From a checkpoint of a small mixture-of-experts model trained on Wikipedia.
Size: 10 layers, width 128, vocabulary 2048, 26.7M parameters.
Experts: 32 SwiGLU neurons an expert, 8 picks a token, a softmax router.
Below are experts of layer 3 (counted from 0) of a mixture-of-experts language model. Rows are named gate (a neuron's input weights, with its number), up (a neuron's input weights, with its number) and show model dimensions 0-127. Each number is 128 + 32 x the weight over its row's rms, rounded and kept within 0 to 255.
Before each expert's rows: a language model's description of what the expert responds to. This comes from a sample of Wikipedia text that the model never trained on.

# expert 7
Line breaks ending a list item, citation, table row or paragraph, often right after a period or date.
gate1 [105 144  83 113 134 119 130 157 192  80 124 130 126  99 108 115 162 160  93 158 139 149 113 139 212 150 123 133 117 141 127  86  50 124 163 173 159 124 120 127 102 150  96 130 124 111 139  75 170 132 158 143 145 129 152 116 124 162 104 100 172  87 124 119 125 118 123 115 155 103 197 131 128 174 136  96 152 102 126 176  98  70 140 112 159 118 122 154 136  88 156 142  89 188 157 159 140 163 107 124 196 128 127 243 104 130  75 176  98 126 165 118 111 126 179 169  71  87 138 147 125 124  46 167 160 138 159 159]
up1 [ 99 134 180 109 146  77 134  84  96 160 168  80 109 105 109 120 129  81  93 138  90 121 122 174 105 116 125 146  89  93  71 153 158 102 124  90  83 112 162 140 122 164 124 154  99 103 171 113 107 122  93 154 169 103  83 104 150 106 115 123 123 174 114 156 129 126 120 125 113 140 132 152 100 128 155  89 127 151 116 143 170 144 121 148 124 127  79 132 121 131  98  72 172 168 135 101 189  75 158  67  64 218 108  72  82 146 195  73 151 130 121 150 129 200 130 133 168 147 155  66 162 112 183 118 161  93  91 121]
gate2 [112  86 148 129  83 118 168 109 150 125  87 120 117 109 132 134 119  74 138 115 103 177  96 114  97 135 116  88  87 168  98 127 115 106 148 127 157 122 133  62 100 168 117 139 118 155 120 161 213 114 179 117  78 116 106 152 161 146  57 220 114 195 155 157 144 117 119  95 111  80 139 131 168 146 173 170 131  86 120 154 125 136 132 170 123 104 119 159 117 155 136 148 148  76 110 110 157  64 159 138  54  94  39 143 160 116 144 143  97 111 125 170 187 186 102  94  95 146 117 104 189 134 131 114 125 131 126 112]
up2 [139 141 155 129 156 120  83 147 124 182 103 100 107 111 161  79 120 106 118 132 114  88 110 111 133 115 173 164 121 135 145 156 102 165 115 155 150 148 118 113 142 135  72 197 117  85 100  56 139 145  84  99 126 156 126 180 159 138 156  84 114 107 107 138 159 138 139 111 108 172 113 139 125  93 187 126 160  91 121 180 108 127 130 117 120  62 111 153  86  49 148 110 102 136  95 111  82 177 116  53 163 128  96  80  94 162 105 154 140 172 108 160  80 164 180 106 127  85  94 203 153 160  93 119 117  97 188  73]
gate3 [107 158 139 124 122 157 127 173 104  72 162 142 118  95 172 137  87  77 191  95 215 104  96 106  79 178 110  92 153 109 153 167 169  90 130 185 148 128  51 116 135 110 133 109 113 121  98 119  92 125 122 116 118 155 174 160 169 143 120 192  91 110 104 177 162 146 128  99 173  92  66 136  94  90 113  89 127  88 114 133 146 148  98 125 152 139 100 102 144 166 136 142 117  92 126  79 172 174 175 126  84 175 127 138 171 149 163 156  96 142 140 150  93 126 155 159 160 170 108 159 107 123 154 204 155 171 149 130]
up3 [119 152 174 128 122 148 140 165  47  97 127  78 165  81 159 166 131 142 135  98 153 135  66  96 108 187 139 113 167 132 105 177 165 123 142 184 140 131 117 121 166  96  86 153 165 112  85 122 111  86 100 144  81 131 167 136 160 159 142 156  85 118  86 188 190 220 123 135 171 105 119 147  92  92 140 106 135 125  81 107 102 123 122 166 114  80 125 138 143 160 160  95 130 119 120 100 137 140 171 149 120 152  94 108 110 162 155 139 114 110 156 101 131 169 187 130 136 199  93 166 151 139 126 228 156 147 109 133]

# expert 58
Line breaks closing table rows and infobox lines, especially before |--- separator rows or career and election entries.
gate12 [175 131 176 153 111  90  85 155 136 160 113 114 109 107 122 137 151 159 124  96  71 109  92  91 161 110  96  21 117 136  55 117 170 142 119 108 164  83 172 128 118 160  94 133  55 162 160 145 147 116 154  65 146 144 161 154 115 129 138 107  77 130 101 104 127 158 145 116 101 104 133 163  99 138 165  73 133 135 126 191 101 168 159 189  99 130 109 159 148  95 176 161 135 153 129 130 100  57 149 128 121 139  67  97 198 132 196 139 104 155 101 126 135 105 153 162 164 134 115 139 140 129 149  75 159 158 137 162]
up12 [191 154 149 155  90 113  83 124 121 156 128  88  84  97 104 159 142 148 102 124  75 109  93 102 173 146 161  52 132 120  37 132 123 138 104  73 156 173 161 123 142 194 105 129  92 175 154 105 171 141 121 116 167 144 176 137 136  91 187 127  96 107  99 125 126 142 142 107  92 112 168 139  93 132 121  62 118 106 117 143 114 207 138 161  50 136 142 137 156  76 154 160 123 168 130 168 131  41 139 100 134 149  89 125 151 163 157 125  90 145 116  86 134 124 185 140 127 143 150 155 146 154 111 103 131 146 144 180]
gate13 [ 84 157  72 113 129 143  86 100 130  78 132  95  65 114 127 113  63 142 183 159  57 127 123 142 124 142 126  95 142  97 103  82 135  70  91 174 123  90 127 121 113 130 157  52 120 121  98  88 163 120 101  95 148 179  89 179  94 151 117  91 166 170  95 161 148  76 171 122 112 108 119 190 153 185 156  79 128 103 169 103 122 150  88 177 125  92  73 149 115 126 123  84 114 117 143 129 153 150 120 147 150 104 124 154 114 144 186 150 141 152 170 181 134 159 154 166 177 143 131  74 180  96 139  99 134 133 140  99]
up13 [ 83 161  94 167 200 107 150 138 123  56 153 123 135 137  60 138 111 103 155 162 112 173 107 125 150 186 110  93 138 102  93 114 152 137 162 127 129  65 117 122  56 167 163  74 147 117 110 132  98 124  88  93 150 178 116 126 119 161 116 131 148 133 152 147 183  85 165 133 102 147 121 137 161 181 152 116 167 114 180  80 171 121  83 108 112  91  90 128  96 130 140 115 150 140 110 126 124 122  90  65 133  50 102 149  78  92 108 155 124 182 161 128 139 186 139 163 134  73 130 127  94 105 105  63 107 128 184 122]
gate14 [ 53 139  62 154 148 120 143 154 129 128  60 104 113  93 123 152 156 150 104 147 126 171 166 125 101 170 159 134 168 170 172 144 144 149 174 109  88 146  92 147 166 168  85 132 146 105 107 152 138 149 161 108 195 134  88 115 186 127 123  94 157 167 146 120 143 148 183 120 171 154 144  46 175 100 101  81 159 137 155 111 169 128 160 116 171 123 173 128 128  80 111 111 104 142 145  94 117 172 112 126  90 116 218 151 155 107 102 144 156 146  65 125 158  87 128 138 173 131 149 148 120 153 133  98 195 167 168 144]
up14 [162 143 147 170  85 142 170 137  81 147 123 103 168 138  82 164 108 165 100 153 118 119 107 101 147 114  66  79 134 113 136 158 142 141 139  87  50 143 131 125 131 142 109 189 115 120 141 112 157 109  74  89 132  81 142 123  71 137 127 129  84 126 154 147 120 130 100  90 158  79 135 161  87 130  77  94 123 101 108 128 143 139 100 175 106 128 141 176 183 190 119 114 186  81  82  60  89 122 115 114  80  87 146  97 145 130 107  91  90 127 110  89 237 131  83 131 169 142 135  73 127 126 151 115 113  89 144 171]

# expert 2
Line breaks right after wiki section headings like == See also == or == Reception ==, plus sentence-final periods and quote-period endings.
gate1 [135 152 132 127  79 128 104 110 113  85 162 100  72 167 105 120 128 141  66 163  92 194 160 155 181  97  94 121 136 125 158  66 145 141 148 109 164  70 141 142  91  57 167 146 130 174  69 151 118  82 148 172 136 110 143 117 125 136 142  98 153 112 114 140 160 139  93 177 116 114 122 144 128 181  99  81 104  98 109 129 166  43 106 160 170 135 101 163 128 111 143 167 135  91 191 129 165  82 182 129 154  87  84 153 178  51 108 140 111 127 160 172 118  77 131 168 131 148 138 105 103 105 134 142 107 153 113 160]
up1 [158 164 152 105 173  77 136 173 120 135 217  98 170 117 110 155 145 114 146  86 148  86 111 100  68 132 151 161 146 119 108 157 146 144 149 139 156  25  98  89 115 114  92 109 145 124 118 149  54 108 153 123  94 102 172  94  84 164 143 131 147 110 196 105  84 116 122 195 133  96 139 147  65  99 163 165 119 167  85 129  95 121 149  81 143 146 102  70 112 151  94  97 148 144 166 130 120 166 115 142 117  89 114  64 146  97 145 110  65 113  75  98 144 130 150 102 120 141 116 148 110 126  96 129  85 116  79 125]
gate2 [103 123 138 144 141  75 197 175 133 119 124 227 168 105 136 106 104 145 110 133 115 112 166 111 168 166 114 174  59 160 180 141 105 140 103  91 125 153  64 161 148  80 103 151 206 107  85 169 133 143  88 138 116 155 117 123  99  99  73 164  69  90 123  82 135 142 102 136 130 134 112 133 159  70 125 126 154 111 154 147  81 145 133 145 128 127 177 154 136 169  55 132  89 123 119 169 136 130  72 113 138 133 148 178 115 146  65 116 148 105  96 120  98  74 133 115 180 138 114 151 145 119 158 150 178 152  79 122]
up2 [132 135 137  72  93 107  48  68  62 122 121  80  84 106 162 145 123 161 117 101 143 115 117 112  47 100 113 100 163 133 126 115 129 138  99 158 106 194 143 125 170  94  97 117  87 137 120  79 106 108 187  97 152  60 118 130 113 149 203  95  95 143 109 151 136 164 135 116 174 111 186 104 153 159 123 127  98 152  95 153 132 126 130 117 114  93  83 128 125 185 195 145 100 164 129 102 126 157 158 137 135 161  82 102 140 111 167 172 146 130 105 167 137 115 131 113  86 124 143  91 185  88 166 177 142  85  67 143]
gate3 [ 92 113 177 130 172 118 151 151 105 137 136 112 148 128 139 207 136  93  69 111 127 161 176 114  91 120 115 176  99  87 159 140 143 127 117  84 140 195 139  83  99 143 102 141 112 142 119 143 138 151 175 138  86 154  53  90 124 162 114 145 163 155  98 173 166 133 167 140 162 109 128 176 109 125 114 163 106  93  93 113 134 171 184  90 195 160 101 156 131 132 139 213 206 111  94 144 130 105 177 176 104 156 126 135 131 121 107 153 150 196  96 121 175 140 165  59 153 150  93 156 126 120 142 149 105 167 122 102]
up3 [139 136 170 163 152 106 206 114 124 137 176 100 118 118  67 127 137 114 178 108 131 135 141  90 138 158  78 138 157 135 134 166 156 183 118  84 103 112 144 186 138 129 159 161 137 125 140 133 113 123 162 151 136  80 139 149 104 110 102 136 168 123 103  86 130 131  84 182 148  78 110 120  47 154 124  71  91 142 179 189 117  73  82 115  48 153 107  71 133 104 172 134 156 145 118 105 126 108 153 116 141 131 135 130  54 157 187 118  76 153 126 120  79 158 107 191 151  43 122 125 122 155 135 126 113 148 117 151]